From a checkpoint of a small mixture-of-experts model trained on Wikipedia.
Size: vocabulary 14833, 84.7M parameters.
Below are experts of layer 6 (counted from 0) of a mixture-of-experts language model. Rows are named router (the router's row for the expert), gate (a neuron's input weights, with its number), up (a neuron's input weights, with its number) and show model dimensions 128-255. Each number is 500 + 40 x the weight over its row's rms, rounded and kept within 0 to 999. Numbers have three digits each.
After each expert's rows: a language model's description of what the expert responds to. This comes from a sample of Wikipedia text that the model never trained on.

# expert 10
router:484475527444497518556488544471512535534450472445519466440534497480575511564544462456507531432508532511564496439476510549529525531495529511544498481506552455528527536540563526483494476518435492473536438422459543447492515562527555539466459477543426482485512480499557461477528498524450435584558442441593556536477550538536414499494462460549455541517489529512477508476564522503519549565486
gate0:497455558516562486489513494496503513524498479495528420469482484441496509509419480469506489477497450496460508531409546487514504496518486557477474458549481465504530527402479454522565551529525438491518468504519482553601468501444494482433589484451494622488455533461499525465464525480466553464470549467493531490509522509507504462508463457530462481548519508419550506537500449447509526471497
up0:547531524531441473441489459471506469474418511506428539438468514501523465449516490536549470537551583513521529512512458434608575534497525419523482560456505530582543465524573506517456466517521515391490528461482476499480531512526548467557560589504551471472544497484527461493508478496573461512536560493568483489531499470495534523546587475551553496515542468558530512486491519496512499448510
gate1:482509484572557538528456519441542484515540547498552560524454452568510455482504409533423506540492495446519462547498546471554519547577533532531542522494507563513523533543510492492507484466504546601520603440481473426508480525498487456494495475525492447491483513569531507535507481479486468548451544543544557579458463516538510541530514491442557508474434464538450491468540532564490433509506
up1:529528497449441493517543516550416443470435433518428536522484560516533569451511526496579457480534537481447543481499534446510483518475448461526473532533499454514443523451506507554513486469493413431467474538547562535531443455469511482546542545536522476477466571424416491504464483518518567436533477539453544441497451412514520515524515469523468482502460532468526469477477495429505522459475
gate2:499506529528544434544475547489484540485530500495480524477490502567578467533490519462475495524458509529443507512545505449513489567514509511454535539546481502539581545489454473510489524514557468482477522423532469474578492535508528419493493470519439545504531469510500570445532419507524468490500556508464475533480462451433492490472623504484514479563474503586458512475482524547521524551497
up2:493538493487568516483492503459515457458502488509484475489508452496505478488501549471575561439497494442602501529544465546526463403496572486518518480444459489553510479420459447446453512503510537519558490467507473454497551496485517550388544477495481529506470497542504492450477517464568472506478465529491462463480520506518477472505500522503502552504483446521521512513608457539580491479536
It responds to: Table cell starts

# expert 25
router:473570417483486496496489444499549480485455477588479487500481485547535489535530494507456558498476478529473476513465565450477548510458490505410567497463454526537536440527476542513466491517577526529533503460492497409546540529479518486556492518513400448427452472610492436503483496485530507493548426575532459531470518503434505472500524590571452543566439502513483519451458533519583501486475
gate0:510499556423464537479535446527461544545480453538413445534473521526460475514525537555474495580497502500432403509490531502440538554455388602530571547472422527465471515585492590506568540546600449587511463431498474490526497523482514530589471516511542431482472538540559523495562518425521478472453441543459536481517462566518465493473585479495504477533518491486476555488488569439494477460462
up0:465516463402479463531532513535482544554536394572482489533508548503474432604441529535486476538470515522428500493530560504513521561460436575449542534470437536508512516485484513483471509566539460508488480465467488444493497419458518501568487511510497499479457440506541529468513535458515443512443454501470491467519537600486511470501572533459509498553495466537448527504522531476532493432431
gate1:462490508480516512480492467455432488522543468467487413529553525483448495474521405518494494558492571560495495459515542484438433560473424472503565470544500576554461552487505562441425487545454553520517561547509535507490529448475567522605526520491485511507516492504446476444454554547501502470496442502569510491453528534500448521553467484453514488481537457556522531482474547517489511482493
up1:490525375462494530605544488445555524540489491518495463526483564477536534557475524472466527519494538509495443437539527508421495550465508506495514475538396457463516524492485509523446515421458485497472517494466502513428515480534518605507477454530502463532450487551462463454504524466488520507494469485543424490522502473505485522456465525491495605447488498466540500548461537507478498517416
gate2:474472516543572474484576488464505538539401482484558546480592515465520535417471488503487483462519494513516427470518451535541507497487502502514514546558535480500454531404496467518511531398461586555534583525479404508515475490534464484477469524533412480435502489520451491523498473456508437525471532506501521458502503475528562519497578512502495564459503489505513464546484479566546447567576
up2:553577509421512468511460473557517590563447536536461497517426480474516461524499500536432528428477511466517459450494512512495572555527502520522465477514457480474455454475558444513484451457524458527542495443488537420557475534493510592451405558491435476471525483499523402424494524422432447580534545507586432512458473466470506486470508533566490520512493468520461453497470488469490470522521
It responds to: Quotes and narrative function words

# expert 23
router:495483504471500518528511502424518517467443459490554443569449457557462565456451427532500479560480462424507410508439440556550546545457491546477485505550493454516446538465497477513460459554615594529564551434453513480485481486507536448507477498518537495518514484493393520528502543428462484455487465529471530504532498527502554573586508467510528449541436543535468497468543524507544484518583
gate0:525490535520533505513489453546467519479504504482484506495506533454466421446484484538521535470543439546519484560488514515511490509512505499533483520472468491494533549503478405456497529538501449501505513504521468486536501456496499493536519519486506542505526594454483487413518526480544509485473482483516428489471574466495544542492502398482484466529482470521437511410499499517475494495550
up0:502413448526527511472497490483515500590437458481532451551545544476506536567495528445461547519453475452503536485555455467551452550494478522488498503476525557562444426508506541536509498558523522486556514506445554480491551493461510504446517444496487490399484475514454525514512521489519500483489491560520508512447355531488523538443458480528480495488458538503497493543491513445540591474473
gate1:514511479538440505488489509464471443514508515498551500519468571449475519561578549527556540526490537491518502394528463586481501467560548494517427510524436503520463507496483526476509521561495507505483471533426456494485506560376496526431487506517507453506489490488514454439504507493473483471501535541470503510503463475474502516522465528524497544547527455500514423518596478534482457451485
up1:580496485443490478503469502468469563482544472523492491502516478429477518452538509515509482483541473516463438399472502545449543461473516563498472527479479531512476492437411498465488468516501492535546488481459443478523604470545531482490505457530446426533510487562521505477498471483486534478492444514519494502598468538422502413606533498555450517507488518526519557462545456483488536402564
gate2:465501515436556449468481497497490502500500528552505458495479509496520502527420444523503514529476429497537549496462515537513458551457446501479535521490541497580520523426525499535440470559518503471560551556537500490545506475475498565526493468480530523490512540462414480560568531471481548482492541526510538477485494491600530462533520449515516423555469485462526508540501477483515558455493
up2:544506515545421524499514475499505461534445594481485506556510469583507507493507525493521499502481560528544481444549561536493541428516534494527425495459482515359448482561453532464552490523530499560492427467493489456460489588570428513462480481477495513512535523563581465473414476504497440543519512513469485525470524499555516472504491484441450531453488504514493430513506531500449432567464
It responds to: Year endings, careers

# expert 13
router:448551489503487488501525451515515441549445543484471472539425537470483432518448437529489527536465494534530471436500541512408510476526526476458500476571469475513495460506537531526441514514494561508522468481524494450510457486500530529517413533559522484565460528506541507505509481514546517491441523495558535492471437454457503428494459484577541458457548483467529489474425505544553428448561
gate0:447570490527497464481516474548560484507501558516614473525488484547558504470503459498545438536469540490483457467506522555412477504516450512511499454522548484458501485490516560479490529557569515606558498547501564481490486558501477549480497484448508445553500465486528506493524563498482449461410518531468546478470480457546418518516464565473599526501524454500502489489411457561437513488521
up0:503525495476466488471503527451513490531558488565526502571492498489499437522532496502499453505484558468462435489582572454399516469535444485391534520558483486528551486477505489537458542512499419561529433575458469464505519512507554563522491545416495516469519493502521468541456475475522449544457500515540469414517548506455471475502461590519528609460492523510436530519482518451554492458574
gate1:478534479446454495539480437537526514467454507419561488491531561468481523500549479507447567499585559452469487497537479555476490493472528478492501541477551429500528495603575475503506503535583567447537557467491542532468551548454516590520517492487470521521537455541502597509484470478483515548559500518500523481522534539530501510503475465469448481479546519559386470452554460524465458481503
up1:544476470508484484518546486528504513543529484536549512472548531517499502551510496493553436471518472582471465527439425539519495507504634525532535454579421504503560531422523520460481531559456532495522479536557472520519552514498482475503480440500481548481478537492518487507507511448497467513500508498597465532465484472475480532528428519508500545550545525524523384514460577479482518512547
gate2:489490437469561496413464489466501584523505530486555502512546458504463475456521454578548514506471452508508503529455427582448517469474546538530494571462482503457482520514536448454467467449487533515530574510495471498502504453468514470525456460465431538431491539471512521499469507467540468447510475428533491414495460501453580496511444474512540409428550502488550451441506505595563488510523
up2:499488466643469502476504424429491556496480501543504515573564502462477562544514475537513504423476439512476537464528505477550509431466501588520488565515550580443475552535513478465466490525530494536530567517491413544449468486505470536494520537463516462456524505545489508516514510436529499460440514528508435503575392488475480451496471502524443447407457526509514502497471520533518428513410
It responds to: Numbers and quantifiers

# expert 17
router:478497512512493503471445534525519459525416527551528582510504513485530480481504460525458477398504568434446460516510572482490469475411539507458496453465603481485472491534409502495480456492508527520471472473475559523440555544528437519478466566521452470455529463482496518531518499436494509431566501510487583445550430502491531425468470479504432566511507434486531529492594508548465547482431
gate1:493526594541456488476506472500444515547504497510455481563473459487480511545484498472515441442531437479486570440461456543463432530479511498553478494488498512510493542488567487494496505615448507537539425570469430549492501488508519494495552430480519433565489565519550527477559507525512498461516515572471512551465461399501487497479434477562503506553468441508554469458489517434551526491475
up1:605438523529469515494537496549458482577536480490469539514555532473469491552519586553465421572549505466561562518485576405473549442437517492515506525483538571468560481503475447495485500471444440450515453548494487429498504435478463517585546518562455473504527473516487474533506522502480453502519554511523447495517496560523555458473500604459491479483576490462539570515557464490419566477497
gate2:537499551432481501550452538457545520480546532526526521434498521457508458542546597508511575540536525464482533499468498500479432518512503492552520452521466500517498513552501531516511493442497534479442498488483493543459509515450455521492458507490452519524515548554460533521475483579449503487508565434497450582522500506493409499506440526424463495497502521465469592493460528523436522484504
up2:489504489551552533508454526537463469506507534458476532501509467447601537475545545526469570472555443562474492479437509494448518495544495455567514508491493477452522567525504511503543560506488461474502518565551491499438559528477484485530514468502430515525517487457568470473408472496514470449444532521522523502476541445580468483518522492589554511516534567531508384406503509511527540443525
gate3:475514424460525537554520444453454513464500510512508541484523507508518526445540555463464517423429543547515472561501503520519459455484488423497559502442478504509491495541497495527558494507522396506447460510538499470521546510512429627514468481502499488488481460493546579459532501508497475452509526534492475541528579518483556467566470529494564564528442495421555586435509503551476495495473
up3:447481489485506559495531485509511535507424475464583476494473526532516552351492488536568519533488461474456388556481516500484606478560475369477566468491472449500458567495390381508539448519509451579532500544506604517509516476514471460511541531507470491539449513491502474443480553513509498473496453547468524462501552561526534486537473473525521434531538480506450519547526517541522486557513
It responds to: Family and personal names

# expert 15
router:535470519469541501580509522485561496502435474473565455507476503580543524510480453519479611503468450530517419481499555534545505475568479498535505531502522429510496483459517479527505510543503529474501525445544560464482446505505532489457522462531513532522368588510454517534470549524501472461447524496475515474461512540545474467462464462515495452547526541427460468481526538530559477484451
gate1:532483467440391523509492503455491522481493548471543477474490495491478465495560492535486471571547429580532506497436549488497461488549525518531462492522557506588569529515572478531473466480433507557530497510453391515520487506430433601491453466514550590523516527465490464519557456484517494429501587533522513475515477504519567524461443524427466506566529501455466527519503484486523469530464
up1:576514456507473492542482482573539386528513488534521515531476462550537549545444531480523479453538574428552479499552496495463514570517532482463463512523535484462438540446489549532512549528538572437538477486466456475482473546506482483504409560442462499519539455415504564547467486474442479493494518474490477488545484476495487525470522492477467527466483515493501465509499550456429418520506
gate2:539515452535453482486518510493481461527543547465514478496388476464504567503546483559501481517473509482515461506527424515544535549549472447424568502513492508568498515518476439538500441473496479505479551469529475436528596493538560496512511451487601502543449595545409545517492483516530475545452500466511532529441509522522525513557464535483562522519479501513453465468467522434540527573457
up2:483548529538478466526458413544482465487491481440564483460411452495476594473491436547540436592502478590534433504479515560448506544519577531553537411507442463446498523489476500406445518498570466452515489487581484516454550510513492514432412431475440605493478501542506510472481461453518495506523533521478545493475515508540472446580438488455495523504487487469503431555482523445484491480464
gate3:461530476509514455422506504558520527536464543481530513461561475469451439461474461509579498530532473546442449490550479461471611544419446519528491554427477538482471449555492590518513537505468486590483467494475429556494502485559466561568482484423528465548517528433486501501542523452433470451485516507559501505536521438492482385537481458440469505560507527407507441548517532491511461506456
up3:417535531514467476518434546442471439365490480497507483521446451546460490530429501438432520515561424520532514526467535492487431587503438519522490429542515528515484469489465519457503525445485541496485538531447559409533461501476491370527496523550446469485520534469502500560554504549552515487488534464515448482535421526492449504491529556573482465499494495536502475537487493514512494442429
It responds to: Clause-linking function words

# expert 16
router:483481496540540480497457462473443557476439512428509514588430546495499580417536421537483542550494447547466499469518494465535486472549538522497539459496499504538572517488493462485492551484489438487450500464554608575526461431509528518548578529445489513533489430537545519473487472533546571503518465520532498557492560430435549480486543471458510474515460487544578437434491465485501515491493
gate0:505482526486567523479495514497447509547525531526502564473510530496449434436513518468484507449522488516504492560476483430529534537482546539524514461416490492439447546418530484442451492498514537457552464488513481485557559497629507527483563471614524498519540533471530554509439459502514482524402497397545449502454529500534487435573545527541449520451546508508451512518410515524486541484583
up0:548481491528496548503470481454399530518467583470432498575497516470417511451524528503494549486551444498497538530515601466500483547523585487516507525537454422466532550445536517452469564482498460529527475476576482535557529463445462514477573441529477508556436515509582474458476481504492537536463512424505474505497514429514515426553472503473518498566520523502450502479524449486489542509522
gate1:542463532491470495538559547543492490465504497486485512428546557503510492497522535514492539473515520500474459562521525423454532466570432528406475564449509500529498435463528533545502510524502589478500499511456483427549508556445487452485442492540445590463444488415522521434505510487440496470527509547526470499502463530502490497465463499507458479502528437484498524566527511435488556462467
up1:391453494519511500520489485563444581508517466525537563498494497549456457441503500418566545478491471511454474462512494476483507479501480518547480524542485507507488487541495483457447549499543447482497600477590510505583473430540544555543516579435512494463484502456476519498485527525477486434464543559483490439434488473434508495529534462478479517440504500435584506484518439469485515460475
gate2:484514504407443432502623544497586496492511458482439434556500436485483503510472466542503463553474513512455529436491490533496573471509553544466517550587498548465435581477445464485571480489522436487412559468530501500505434464475499437509574493395444516539505485520550492577527545469465547501488443510554493492566507443401527551503505439454528503484482552489522496521557478517498436531580
up2:506455510512476529462483524548461538524524437467594512496493523450541477573511488505514569501480519527532405462535494502491447482511392453484576436466553506505519468477495517546452461434442514486427492499497445504420488498568513564533489415448558509462456535558436544402496435477519510575543470545512515536422449508515531526461524531511437508456518488497482487459465576525469500557467
It responds to: Year digits

# expert 26
router:412483511569460511487484484498571473509434530482460495489579515473435483433550547508462505549490476523539521443561518522485513466466460511522592488538510451466501417497473549486509432533476533527548535458586508526525518487565514534521469465540577449491512595448477518481503567457460484460470485473466611511501489446475509482483543395434531441444542525455516519463506497516492529461509
gate0:467543504511456470497454532478519519471533545543556489458478571497471447378476553539501456515455557507487484499484537473502549466501483428478458521452518528489541522509573445494498479416477446542470457481458521456491496513525458487506532441551465443457513449480497490531560476567468486470539461501534498472535567541498461492445503479538477499506527479462548497466554423471436519445495
up0:492519526401519504496503546526550473537453506448447489504562494517534464554529563488446546548528503513466566585586557542498479501475531497534434536540584513534565509503525526556503435498455530494477506526498481533546470481459571556511451467465504531482509481464496491508473529549403489495506484524450480530552528466515504535485547514446497530483479456539502466540544514469550531496496
gate1:430477599527544520497521503398494426456490572462508517477536511471586460440510544538462570501483538489507474478473496516583470528579538509536520504560494491464474427450478587507449501450533471607556492527555450542543506564465516513497543518530543512532438499418516446484521512466558400482517494499538535550415519521555450490510446504566570520535504529473528473520551522549520547519467
up1:494516497535559494464511523477537481518416529454429570414535498480542507551473463481389511490490555568448470462534496492520503508516540600516521508546502447403514525470461533504485497406492504450509474535467606519526473542483575462518429516580513486481466458574524550519505532460542477501533491504490494500471482533510572561576519510557473488453533512534511467492532441506434495539504
gate2:514521501519527509430543440530481484433494482504458554442486551511434530525530519496504554468517471467494485569552445448553612519493426444472560523473483535535516494457512475501505478521513502541484481487496525508491512500513432446456542522486551521571528499549545514526473557496523512503487527529504498460545499507519598462539564508496572487534499536495534612559534494536489490506493
up2:462480528547559501438574414457540476555511508496485578497519507507462446437504543501502527456486500467522471501503482488565568440437450496490598458476565520482483498471549503499531515462516438528425435480517513495541517473569409503480556475468573495493498507567595526496508590530483508553539461471461480504514412462493496418535478476488481553524515508490537547476552499514427466463508
It responds to: Clause-joining punctuation

# expert 2
router:441525499416506511489500516488495466482469536571513484530453435486502443505517477478529430453518604515478537512502558453497549424536461459513426469538553550480472510503512499542476472466481442466419482426519485503506483435563480518488519465421508570461533445501541493513528508528501546570508438546558505466489521489551492466505506511540515521498491489558519508494442513507437481445456
gate0:490531492555529505510506534542504540475525494499436478506371548393509522475456461511495510532476508482469426536527517394506531472530491499458446482440464563496476416490477483517535486473492517505501472518494504406552510505512506539575499555445493524584439496519512478457512462481478517510454474536543489490450495497475505483479537472601505479523574479499465524461456506511513529426512
up0:489519495466428537498397504535463435485455534409532513509497531536506577440488484514501576476554558507497530529430451555496455476498484517514521452467467436602508493580475509531535500415526488514505499521475442491557539505480489460540425450515505506522503492434471525518505466471532561491508412518537463553425519549497517540467484497452415539515521449482495502470463519492575488438466
gate1:541554504543502489485488501514425409483503531495513477577393456531514540449505487511478466498444456512487463452519469511486482499532530532526493522491512568486563484455522560439529484525489485555455490455448520501451468550579486516497515478466456505549450522508466444568473436432437563472450514542479471562476579390554557484528453457503525502559506524535486451511497506485506542517536
up1:496516510527461460536464467476598523449502573491521529539520554453457427463520415518436480522519500519489528490465460366531477508473600538504524540532476467537476516528482505444499475432452574450513476541503543492393518492477532532567499481542495552490422504431557468490500528512548454445515507500493503479454498602476433498425508485497472480503547468515453502488623493550534496497428
gate2:486494468513460495511485391410496467422512486507476481477571542506447497523562573455458479549547517516569486445518386499518493485483518511543532512533502563456517487468479523475509492496561476559561560474491456450503496477430559568545429514432404487443521531537548511489474563502508454521399457509447487420536493565511458571523529537453491458439527548498513519504484501522398484503508
up2:526500560469491487497436422502506460437515513557490484500546466521504540525536471488585450481526514509526453483501454466498488505500443460488483507576521532498503519533559509520446508525597443517459591474513505491507435507479555474559437535447426547490550427535449491502504514524496525469455409590469498455486496553457506499549483461481492503478515502511584463507443489457469536455559
It responds to: Titles and foreign names

# expert 29
router:457480481440509499489550515485512553477437495480496463542490490503502485495507444456511572472498455427460516545544525521494515520468450525469536487494501510492506517542461537567531493396469505499466508433521507531515463465480579440457537536540474441452530464520422461532478522482448491495480477572488523451497457555511478526467500505483557481419479428523452426560435546607576461595473
gate0:502473486491537459484455518522551544511436497510560467541500488479548509526564486462505475465526591527508440522441528573497519469473511465501547531529483475451536486461524458534521494493499517560493526516550500475529523429534546472495474520498450538510469525564516499459499477434430543549441501510524537414540453574500461445544451520442439449441555448517461490563488488488482480536532
up0:514460503471592493487430481478511540477502505494464446455541440460527522491520486474365531515522487486511508452519495507442473472527443550450511598544423490498475496539560507483499497536509451503482546463511518493497585452497582454512459506487420493555495551544464475436554422501484529505431453530519622494481532492513523480412468537505473457462555578499486458527498483500535484512552
gate1:541477479490511442617610496561533520513515562491505516449520519464482511464514558450536514518551443532511506520482513491513551520527486434497527459442560469455570415487555493527502478494441544507535490498518554518415457477471549425526509518528530507476558517542520459504520483445490439538493438486537555492489503455555512522510491455476542523481496484590447502517476434514518564532500
up1:503508434567500415552516479494538593515528588516572525406494486467440535487488462484454541482519432536493489480504494547483489528529458529533510502496496436437515487465508497500408551486488551483537544488459495473427450456480551474530490542575464527482482474492480498499540496438425484532484480497536539481465474493499456501491520553452576476476512457508506504566513501510547521496518
gate2:490493475486558575475514548556472457465494528504445493579470510492544469478513523525546516469482510477520508445506507464491453405532456524446477558543472454514444475445448486477488498522482484486455412531465501434546521456579577531458525532468580436496446519430471540444491540467504554420565468497434552562447436480512495462536491443560474509484510463455514521569466476465536493509578
up2:593449446515467466559549489528505545522461495445572525425481449499513446577501484510504471530520555538506524551533569521471493525481520468502558521494469515540560484482527503471518464512441491505511490503474456483462495513544450486483444503468509485492502538547557479475570489445491463569472525434515414471512550590485491614470486590504513513476579476512435491513475465504484487504453
It responds to: Paragraph and sentence openers

# expert 1
router:495436528449511533482473541544453463568482468443549521489567418567525500529460457464495422476491591504508481427536516510484538462503495447478526439554582493507521572476500531495479483469518460504479527458544518528506453466557412412464570464437503459475511478512461420562472541520534599461571490511475584502471424499503462525447498528474500564493537542549540553522525510471426500517472
gate0:515544424495514534547498436487496550560481453488436539468426519561506557564589520572447529532564472461470540489495502474490441476484490511563518547536494483488470466448547501478508557505503439453566491558527464496510486484450490460526374545498457434505476597521511495451457443494541529465596559527492424496482448441509518489539483469499482520550549452497508577465535487490470570473531
up0:470510468479503546492496509456535499558472535513501482518470548475530495541508506501573557513445486471526483424556493504467428475502518480526577558484517467478545504421498518389500497411519459436508560486541487494490520478479464502431498519516428423468440483534512541448444526466520477460531521510440502497556487465502530582478436456560433518463519432509518512397522533497472590554591
gate1:521581521496435544478515447508413497562516494536498478519510565538490496486475577442484453484533452542514496561506487554379522529517459513547517506480436412493481477473415448555569523462533455504443477516436439436503563523516466492446500539531469475490501528494449511514539514476536486512453527485505450450530552427522464451562520528536445463516531516468467506586423481510473539495513
up1:540563490556499565502487541431482492495498523551503499532521503538544443484497634517451488539485468504536598467487479491474498471485513502468488508536520522482485517526421570563503441462486495505503511536503468467460576444556439492449490421522491452443529535559472529542520517496575426492514535465515426501517449401501515457521503553545540496531525511486485524511550481514521539505443
gate2:488462509475546519537524482477514454479454533515532521463514499478455465523525514479424572507546516495567469477483449511483447501471518535529517509495529495482460506546545527484551441443432557544464451505431542475532458584493473471535437435535527497437475488442589536432483538506466508437479476531563524498434485444465484538471465542517472513424466498501471490538548467482497562500505
up2:499454520457464490603528458557461485503504518501518482563504495547524525548531561516442524517471485441529475497415484529437489462490545489542408549541525491545501449485471520486480439434517498569518446497532514531451492502461490443544437506578522506495513548515540520520498524551489438475507475576498490508491477498545432532455439653468522545469459471474524466615565449512488555479460
It responds to: Institutional proper names

# expert 31
router:569465523585535487527539478545437473559496512464529518534530478464455503474468474496529500469488468532570446495560590505487500524513491551488561530519501503559507532492502521554490443525436436519501490464519489472472525554576454390448504521455504438545444515504521526533482517430539549508432463525586533507569589517574571461556469444435543509515472459458495586511438507520541477534531
gate0:504498424510490445525526513452486439564486531485433471473483485503449464515501504538472454574529612512558534496470427504515576504463598505467463525491486429447599475533525497478460521480533525489558460508548465547467554497532530557516482507523517603584455541540474542551574454498445430483484482435469531496559468534503513507503466456512423521575468500461548498501436439491511449444528
up0:408527490431416583558446516467513512545516493473464509493509506469452505467571498494466534544509530549454563497482478523527465474442477501541513533480517459492495506460535484510538568473491541505506461487549532544526504524505387496521509511536513507518415553507536555620505520499583451475517485465430405480564496557504560481491474545502514510481515456430422452464525492531543471460529
gate1:506430496524508504488486505502545493492498499480468604496407525542430522508504556463574478472541507501477416455599454621471576530511431456457494425451471472477552485571511468497536430437529488510519457485490428509497480498480547577521583531508515447485464543493476506457509500469593487471459469518518462527529473500501476555476523498523493518476476464517524460421454491506479500511446
up1:449400518500529523422549483485560491472520531515591474461473544497470578508472490454572496478483550462490465469541460561453530524518558495501520464453474499501518459514513495519547511551551519556458489450447413517478483514512521469535605517506487444507536573536517538489484515512629439507432466523566463531513469482534577498502495531475475497515482533500522481486464466480505482572524
gate2:504554538480559517544463506530612493485467506405475557423573591533533455487475473420470470453530496564482566499487483553540516446421486480516468463463507446544499529510512502535504505493459488458546462467466534530504623516507481500512539431558534517542487516481536584593510515556520497481469507428482508432548518569502426528508448478472454502483441489477519466484491456476507551435451
up2:518475530505479451495608567492477536499480540524471476537526457448468542463475495545392580437511526460468510483589593486458543580597543473517514493540482561488459496527474478511460469508532583511474479538515527497564442574500537533467500541573545463485484500533396460470424553464498502521507542513539451515448552465495500408507591533482562481479530530561469598501537481517539514553486
It responds to: Geographic infobox fields

# expert 18
router:528572458523484525439501458499399524488578468627540522512519498555434509517474611490552457446564511498512587552572555478484507526459548529537385519520508616473508490429505483516504455481486466457496487595471518536505502451490524498500483483465506417518589497506492499518573486497476563548497478460516482481588501446507495441506525482441490543475477470480497503517493475481472424530488
gate0:495513422502441463577501430427485543501539534485503547521448526514544491538512502494480561533430492529537523493530611500486457530506489517499467426472448525550471447516461573515470488476493509520510510482469515501475515521416480514511458487464517485426391450490486494480535481438523509493450517513501491468571509483449440530461495527480559488466503600478504508576494468514518484496520
up0:550441535575497506546562466529467512481426527510563493510462525474482482508495509494535511486575440485521467527538437454510472479481485488499469550469472459538490493505461514408492580558485526499458472512507457531601463536543504466499522436466438491534435585508435475507465550535530539508539531472493488545475465512488494503508503464484432516537533531481574483502527588481495524497527
gate1:576562496550478469523402464444554514472463476478530441503451541488539515518457502519509521522522544457504544494497442550510474518468541479529538539512475420482505514561599524451525491513485533542523554421454499515466533520490453517524461449516468506501502536523478503523499498463520493404424504514567599539523560476464503477502444544454511465599558580455494537515542501503466503539450
up1:546507467483493474469485529492512540472536491588528466460494492517519509509494519556519526494491547445504509566544538554572467513437528508518535484548502553539502466494589467507462469491446545463519556546489469506493483576525514467576570454460510480478460503539513446468552466473587468522532517511553534451558535512476537499510494540464563532536497554502485510541542460584527497555477
gate2:455457524451511472498479520433524546440549483592536533485503557527501473554489458519488477508472446519481504500416520446507512508481500544483485458507448531482450437497485464483513475447466475573500507516467470482484430500457489457598526505453547557530487481451557510494508461498480447476505496489510493554487527449499498479431542525524502520561589442533477535551533456522475574462558
up2:450510435487469486482468581523583480530490496495525541519471471497489496543502534473538564521545505480431464523439466507531530524454528573468495520556500523427534539539457549454502523487494474421480489549507552529427457513567460523462548554515513474539480550430460483491577587519409449555522439534425541578544516559650532571501569505559485518516553510558518498543487523506462483467521
It responds to: Name-final pieces

# expert 20
router:451432522474527542496509500422564488515490527496569510540527468570513501537516454469464509482489540444510467486514535510526509565543530480612476509534538547458509529475482509543430475544539505482548527439478483430521438546539548485516428597510500509493522531479489468514503481526415542474555422588470527520480484527486480449507544470501522458560501503555504479536516550572484471504482
gate1:512465470494515461498546441488489559554437486499456472443431498529442559541542526553440437584566483537504500579460479492483509554447541487531496425530506467514527481454508485475512488497496463486515524472497562526495467492458442611522448499574516521532545415525472528493498527521483430491464531402552446497564490569513544523510551532472485497437523519480496484485507507526529440534475
up1:443518536528483465451506536472445465459552463451497527496469418557534503505504438476543521467489517533487499495509472501471515522547475444463403504521446472533529521552602567510479577455468504508418470542550397564506521561464526467493506485500498494493492592525447551534472492465487503496508523537425499523485531464509461470561484429494536435556368579521493458371532524539500563489466
gate2:498549533480553472579471494490508449402442472495466483462465465533522500501537552441536514478544570488510596502516480522516516441459543500507482516459488532452462525485512432555524503503476424489553498496597488442519469499425566536472459484479514551523502549482505501508523528559480537490537506464502514503494534559479457528561477496455531436505485460467486520377496521502478490520527
up2:547612514505526550536459482529540465455477549490463497505524583527446548515589562445485527480503491442471558490511498557410497451424529442510526470383499482505529523452487483489447498533581532478499546485550424498524523478538497623459457523477543488498540434505505492531552537557462497536496499525497488533518513469527501598519498531461548484423515488551517531425467442546456507486466
gate3:447501523489510522546481538481499468570515573487493502536506553450504512491554526529535518471540552492437544560478480522552495545589455560482436563471501513475570501416483499490440440499478453507459549533458462549579557447523468507570471503523501468593503483502452534441458440452449533510475533443487504532474543528507496468508536510497504473537533510498509506455488470456491466520497
up3:458552457470490562516461498497502441522483486491599528525553443551507520455494464508528495449426558510466404531525542469506442545512550467518522550546516528455451521499463539459477513539507580491519547462389500459508542557504484454527486476429514460417524506516443515510538485523496508561563512551517529514443529508438476511487508535484468491542482465484597498468555531526546492499500
It responds to: Word endings, table spaces